{"experts_per_token": 4, "d_expert": 96, "moe_layers": [1, 2, 3, 4, 5, 6, 7, 8, 9, 10], "vocab_size": 11778, "lr": 0.00437, "seq_len": 512}
Below are experts of layer 4 (counted from 0) of a mixture-of-experts language model. Rows are named router (the router's row for the expert) and show model dimensions 0-191. Each number is 500 + 25 x the weight over its row's rms, rounded and kept within 0 to 999. Numbers have three digits each.
After each expert's rows: "gets" lists some tokens that make up at least twice as much of what it gets as of all text; "comes after" lists some tokens at least twice as common just before its tokens as in all text. This comes from a sample of Wikipedia text that the model never trained on. Tokens count by the router's weight.

# expert 32
router:468477516502524511508518463508486472463504461453534501489524530474506504497452524515516495508522494464500505484482505490503488458509498497520477502444440498498543531510548462530510530499498568459490497484537494494502482504461487485532447515508512475498539549500442492491483480538528494495531536485474526471454501522461505505499500484496530467498482495476474479508482508501470529496520488534484504474498488456546508476490474471506526525479552497539490471512512515514521492479540548489488431550511506491503466524518473481493473495506507519519500456504516494493461524473527520511
gets: " his", " a", " the", " its", " their", " her"
comes after: " in", " the", " on", " |", " for", " In"

# expert 46
router:530467527563482459521513451530500540523528491502532492547499536450487489465498446502524472483489490514522500503476487491489470504527500483484463487557455527499548477505446492498522519472504470511498487526517540534506514513502495510519524510509501516502524544478478488502496513522483494519513427470462532465491516529488488488509502468529494474514501543534557561512508481484522479541517511520514519537504504487506494509472486520516487473529484463505478479492509534495487503471503535485484501505524477500468501543522453494543523511511483524529537516478478480483501497532484557522
gets: " it", " he", " It", " He", " film", " she"
comes after: " the", " The", ".", "The", " that", " this"

# expert 30
router:463461489443534519506540536542501502534516530495420505491463507489543529525535518521483470514497486473491473521467514514519503482546517494488499497531499472533519484481505506495490496499515461511488519481489571457480468518464498495482528480480497490505534503458519492539485508516508433513497492488492498539477480518492468483491456456501547503497516514517458504479481534511471527498510513434497486484500540511482517493551489514520472486468473529485511499490502507524498483464508471497479513496499483540521460507448552485511497462501517473484466478476488508454510487478472481481
gets: " |", ")", ";", " and", ");", "),"
comes after: "0", "4", "6", "8", "5", "3"

# expert 51
router:504490494494513534528518469524518489515485447514471505508518511468493520521472530498491497522496512481490525466479511553529491527438498529477512495502486502472466536483531491582457502468510488468479474518445443559497468513524473515481463485494503500512498507496461489505521531529488510526544503511492484519506440482503485549511520538525480526524493491469547506496465476453473499480500455495510499511475484479497495459523500516502496483487526470509477467469496496512517492446519527466531477493483485491494524521512485539487480529517501485468516506525507511492468525421499507539
gets: " ", "1", "2", "9", " United", "^{"
comes after: " ", " in", " |", "|", ",", " the"

# expert 5
router:476544518451502485470492520499487487533500468496509505515533520492517502489515529520498505479524478469488459513508520511486491523474519525518449525513503511527548485492530544483492511491520522531531473530505503493543474481498529460517500528494500467472460486489417510484520544519497496542498510532469518478449469565500482526535511470471517514482545526482457477499471513497465512510516501477478520488514499506520454474511514461523460499436473529519474526501443473462501490534483488503524506521546468506502470508486491482534524493506482480552521499535490504476520498481513480521
gets: ",", " in", " from", "born", " England", " University"
comes after: " of", " in", " United", " New", " South", " from"

# expert 61
router:476491491483499454489514517489489503483536495445509482521525551498490495503484515474499499473496493507491556506523473465481498477475486489524465517489497508491553490506477504474511465463506526453525488499493471489479516509488469479538490532505514498510507504493459510510475501508483498480516562520516493458469492450511535523533510517519551510552442521495531550518511465537471466510499485481490521465478514477470514492536487532523482533527517459523505481536493507473479500455479530428495487479544495521469508483441469492480497466511512517475472490545534498502506528494457527476
gets: " S", " P", " B", " C", " K", " R"
comes after: " |", "-", ",", " the", ":", "|"

# expert 26
router:465494518527516441519527527474479506503496485497481490474525487535477475524481525482502459487510482466520489483484527500502472537496498502501524473515494496513565507534528480491528502486512499449525561546430503500496529500502522487520516542538439496473521495518517523504478537481460488556483542495502483485489484521512463521508491492464492480498489520509466506463531519482463533531502553520496484483504528469509466512508490533491476468497506500489553535503504493522447516483487515492513493492519479519525505495476439436522498479514517535484569491498509497471512477488507508466
gets: "0", "6", "4", "5", "2", "3"
comes after: " was", " (", " is", "1", " ", "2"

# expert 59
router:493457501502494512499503462505425466500462459537514483523522527503504497515440535488527507458490500488496560490490481494494498514478488472544505478539501495485511520471548448472522469527510561459511468474494498521506522488499510504525455513530490510463544558536493447489501471535495482516489491492496445484512519492513535476511501530540516506514473529488534500492505484494490453519525496534501525472482476489463515493518501494531484484489541481488431508533503482487526573506509544508514474507495507502490481468528487493464456521506530515528510489494502500509510510500501500493
gets: " d", " t", " c", " p", " f", " l"
comes after: " a", " the", " and", " his", " of", " to"

# expert 58
router:514465521485469552494501466485522481465515515490456457510517521505478514527475532460477539515514487529498560494517508481498478571477535495493540483528520562503499479520541491541521493475509486499511487521481479537514489467529525517527465479488499472490487517491495454480507505524485507534504466516490443480492480514520494558510469507512473506517498462511534476480480506475475475473522474501469520526474464456498499493505505501517509479463527514518523545477494509484534468493546512489530498532482454494502519503525494502514479503533529472533519523494504473503488491458520422532
gets: " ", " $", "–", " £"
comes after: ":", " |", " ", " $", " of", "|"

# expert 38
router:552485446507512532515476500492519457472514468497473503498475530525487530484486442503449518486525482495449471495478515508474534483495530490510475502464501546493521517481503480521496555482551534473536464517517466464489512481489515511525495502535491494483507441511486441471549465505510473467489483530540466541521461558506477543479488514471479511508426525492507497505491514481494512473540513526498532500468490471500478496523483533510499469512488527497520501475483503482516480486517497504499474509498525514542494474482525553473511494542500489492471482503500511485488527490551508500
gets: "\n", "==", "===", "====", " (", "="
comes after: "\n", " |", "==", " =", " List", " =="

# expert 57
router:527499519469489521520516507517504465516483534501511527507465502482471522511455506489524484585501487513498495508440464512483489518467469512506539489524505506475495516530473490535524504497469459482429495496464493500509499505496526566516515525485508508494494458453491495490548544507509484518518494507507487480498478468491528516494506500515533504490529501505480562440456493514516519484489450468498521479487480539480463483518525482507523499532530508506472503487458477548495515511506506498508509444460503479515509487544492514501438551500514524513503469542490510507496506447472513468
gets: "0", "9", "1", "2", ",", "8"
comes after: "9", "0", "1", "2", " ", "8"

# expert 50
router:547458510542491472465490512451502500473539534534470503515483506493511452498491500512462489485533481490513478467513446494502523500497498457517508517530471508469545515536473534477464506498501469498530453528503509496501524488436540499540500464466459484453486483507488538490471499534482488546460502522477490465515502508483506480488507499510531485497512539500520522513489523495530510469507487503502506531459492444520470517468513503490484500512489524513510529489477513501502436504512487539527527520549447493493488476524459503541496462535455490513493494512507470456508492489467508461
gets: "0", "5", "6", "3", "4", "7"
comes after: "0", "1", "2", "3", "4", "5"

# expert 10
router:520517519492447487505547516530531473510474458509493464487526487512508491481453535517488527511523481478500566472465473506512514521480493550499506486494543543496559475515520501491545465486511497489499485551483454507487535490495485497515490489500490464535545519478493539490475521539521489498494501498495517470463540546509539515464488520502484443496498515467537511488538509504499514454485522504482519532477481488480497457496521514511495541491535485518451493476541508514481505460508516480511485494485511501494530494531491480560481485539493528488515482555532499492490554501452492501
gets: "1", "2", "3", "4", "5", "6"
comes after: " ", " (", "1", " $", " +", "_{"

# expert 2
router:485494482475490506538512461471487494511492459494516484516512524497462479441465535527495536533453502490503536490485491521511530459465462439504522492482482530443514512493496502504539550493448532500488460521486431502547523496530521495467462514510489500508481525514492497490540442530498521472504505564470515502470511492504498517510506536515514502498491470508548497516486519480489478503506450530528510483482526477491450505560486525492491505501497489535503469535524508475525517465507520513527525507525460493445495490515521503483483512510493518517529517538510518539485522486482479487
gets: " ", " T", " P", " C", " B", " G"
comes after: "|", " the", " |", "-", ";", ":"

# expert 11
router:483500508485544542487501524535496461492486476439464511501474528502491483502489477492479504446492503475467512473502513519456519477528484491450473482484474504529520476498507480510531530534504532516499464499503517484495552445503511528479499508545555487512473515492510508475517470522481497513506483483456570488437520507495498562501461520501492515494511515472528465508512501463480520495514492503504551460482505492492514491496494555535489489548509518510502515481484532479522501546521463488508506423507499499491503499487488508483519446547476544487513515512531540533499467502486491493
gets: " |", "|", "-", ":", " the", "The"
comes after: "\n", "|", " Party", " Year", " Pos", " Team"

# expert 7
router:478493464490453499481492504466525522514504466490521513498497525520459539435477468488518556463480488434473499471550470493534490476519520492491517460482485505510516517539503498543501514478481506502484509497441496518514491506478540526527510522491537513490506482516454474489496481491498508507457464498476509505489540513542497505487516506513514480516493507496473461517493497534530480526547516513507528505476505470518440512469483526479527506464481473433508521526509531466473526468516495504503522488518476481505495512477435508459490464554468513453454480500496524505513473520509519514
gets: " In", "In", " The", " He", "|", " On"
comes after: ".", "\n", ").", ".\"", "\".", " According"

# expert 35
router:517502516448479510496527502534503504502531540479470506495471495493500486523473493477470514497497490537464490489531460504474502505506482453489513470515536499509501470503479523467521520497484524485496516460491508469508485457486494543474528534491499467523520520485511478510501510523486452520485507481490520503469540466508463506498419498518539473494519476528516508462476522497468519497534445496523553477466523510509490481519505474483482442546521477546560508520446528535511535527515507508501518448505512549509446515509518519492470517486478551485482485501536506516468512512471470501
gets: " |", ":", ".", "|", ";", "-"
comes after: "3", "4", "0", "5", "6", "2"

# expert 18
router:493481490446502481492537493494493518543528513455476528540479507505467451487484515514511539458518477492470454495514484458516495505509511467509478489437538503495500525535515520507508511476432512498536490512506539495497502508522502524519491540503543503488517514464496460502465481468549480514557502503452504499483512512501487481470497523497529472498508478496485544485469496493533485505525456505477479561507495517512474534496483512520513480488511465508511483504484487520467473512505506535435534481519516491534479539471489514482487464504493523490493489530516541447463497469537438483
gets: " of", " |", " in", ";", " on", " from"
comes after: "0", "%", " one", "6", "5", "4"

# expert 60
router:539504500520517551528488484478550510496500458509473516504495545530493504496495513458469510541526492504490453507486564518467492521520506457476462511488520506508506486472561475470517514475494500487513536525514472501468520480501539534490484535505501499490508432531482474500566472504507479495499497518495465500499490494453523512506466505473457536503448515514482486532481522482461467501521488485493530496424456514510502528510492541531517475518483541509567486431489512504482485493525510498517494505541479485499486493501501492496469480516481503478487511470510523500491540508542492496
gets: "\n", " (", "===", " \"", "==", "===="
comes after: "\n", "==", "===", " ==", " ===", "===="

# expert 14
router:481479518519472484478499500493488500497497521468543511495523466440513493523483489483511471473538486527484458490451508501508448522485493472487527504530478513493525528513518540507479524484499460451505524571508538483535517505473526450505505514488539503470483509481485525533485515525545484577531495537495480488505462519471524509490516512498531476498536522489439506474474503502499497495465502498508501510465534514516464503493490500509457468506453513527541484472503487503507489504496482526523502510531439524467482500516468497531516511519472489507503565529481478443537467498495522505
gets: "0", "6", "4", "8", "7", "5"
comes after: "1", "2", "0", "9", "8", "7"

# expert 54
router:521451549490512510455545500487492476461559484454516472516478539502525534518509495514485461506458468450498463475505483501563459466489508499514488488498497503507502460502489494499568516474511533522511506490494461492478489512450474484499468540470543459496509486512530507512475492523503490516520491477423553494473507482490513511527485489506529527517478507475517500536502559519509542487471476522480525497491543443497494475467520499507504507517505448507475507470500471523493493498518502527519485527502504486525488484509480465488490458523534488502481447516506500486473525487508498513
gets: " the", "s", " his", " their", " a", " its"
comes after: "'", " of", " in", " to", " at", " for"

# expert 16
router:496495482453442502520531497520516482579505515461468492461489521490507491511487542478456517451496478487474492519495477511479463487537537478497483474494499509544513495491477470513467527473526481486494487504473529465500479481525512504492545530490506503517568487483467510496498500529517438516510497521475502560493533573527499520504460484479518480516508499515477516469496510505489505525476495487493508471511522480466532460516522503550489528488520455517509471519491499463484477487530510490517500498505507527517460514481539464508485493478502507498517479522479513478480566493471436468
gets: " |", ";", " —;", " he", ");", " –"
comes after: ")", " ", "\"", " —", "%", " Italy"

# expert 42
router:518515506509462456521485525522471495480493474460491495509493521516484517476530460502483523495501483485487509495530507504551500478455498483492532482468493488539509519524542479489546548489535513475547512506523517505543530506465448510483487437514490483523477494515467461500507519506501531445522489518481527486452497511541542502525463514497523497542444523493498484489501504492471501513502517511507530482496507496520496513505506523501515478560549462527488500480508444421521495476517501477508458465519524530513473510487507550483481499525546525477494464532513538508507499518509512534
gets: "-", "|", " Born", ":", " Species", " Coordinates"
comes after: "-", "\n", "|", " •", "N", " Time"

# expert 4
router:468520493529507541533512508505510526539507516512515573507512492469463516479481458516490512476450460446502542500480496514502480542526488471499505471549460481471533512524524479530451526475506512506461523519501524520509483466465499523541516494477506545486512489510499514507528490464498487564489463471454554474472503504484483499474468495514496488471540496527455482502519480512522487528548501459502498505495512491539474518486449541488498482512507480438582533498496503485487508475485488493486536492510490511474496518522477518542490493505494473496499493526491532487506501509517502519
gets: ",", " that", " The", " the", " but", " However"
comes after: ".", ",", " However", " that", " In", "In"

# expert 49
router:541530502500494517543515515527541475510473473473459523526488491491479502498523545484483516531496476518499475515513512487464497465529505548482502465473526491538484510483502527491463514551563484480546476474490470480541533475476485476454485466501518486507464483511506454477537449459510512490499482491538456563513501525527473523481509500469482505502442513473486464482457508509461521538491504494482504465483512493500512514529514512512509543487542543482488507522483497519504482471534497499474527482525505470475481522508532475488482531505451502480474469473506484482539524504481463522
gets: "\n", " =", "==", "===", " ==", " ==="
comes after: ")", ".", ";", "\"", " information", "ia"

# expert 19
router:525495479469492508504503477525495501467526461479490529499467506490508548518489494487476480469484477525504520505514530535465518484517506471484492479483517450535498477505499509471527489508522525517504502508499505407525533507489519497472555505504537484491469508487497519493469471481469482507546484471493532477500536486533496520504502519519510503539510496540500528458503532475453503511490500538531467455457517519509505463496488507464484456543504489484514544502487491478457509528523473487560543506523482520532481480487533556497452508541514545482516484547486495534525516474480488537
gets: "|", "-", " the", " |", "=", " The"
comes after: "\n", " of", " at", " by", " name", " with"

# expert 23
router:514516521460462540533511526498527473499472510527499483477502510488460476551449483479487468535517511477494533499464452486478497567476463544509536479508495524519521520523451447513503498524518430495476499511473519482518521467515509499507538508511478520476525501528485522521519503516516498512466478525500483512516504481481483523511481536517502514488477541505488493446501517537554512498473488504521542548473477495494500491502566497518494506528496471507484523449518506540482512515475531498517521489466511509512521451532462484520481560514514501493511458528502480517486479508519531475
gets: "1", "9", "0", "2", "8", "7"
comes after: " ", "9", "1", "0", "2", "–"

# expert 63
router:523498526521510539506505507485537468538521539471470512538471497476482481501507540464502521556540478491521467513478549516515492454505517521455482484488460501516514495529552505504446510511534502521536480459538485479521506479508523528447512464509549544472493468519470501517522527499502512513502460498478501520550444540518470522449489521482492532516517522524516486504470490505502513524494481477485508486495504490441515518501476506534550535497493553544502498521471513504492497467527527538536529490494471499480480506523541516508517507497487476502459494459518509487518529519504496500
gets: "\n", ".", "==", " ==", "===", " ="
comes after: ".", " =", ")", ").", "==", ".\""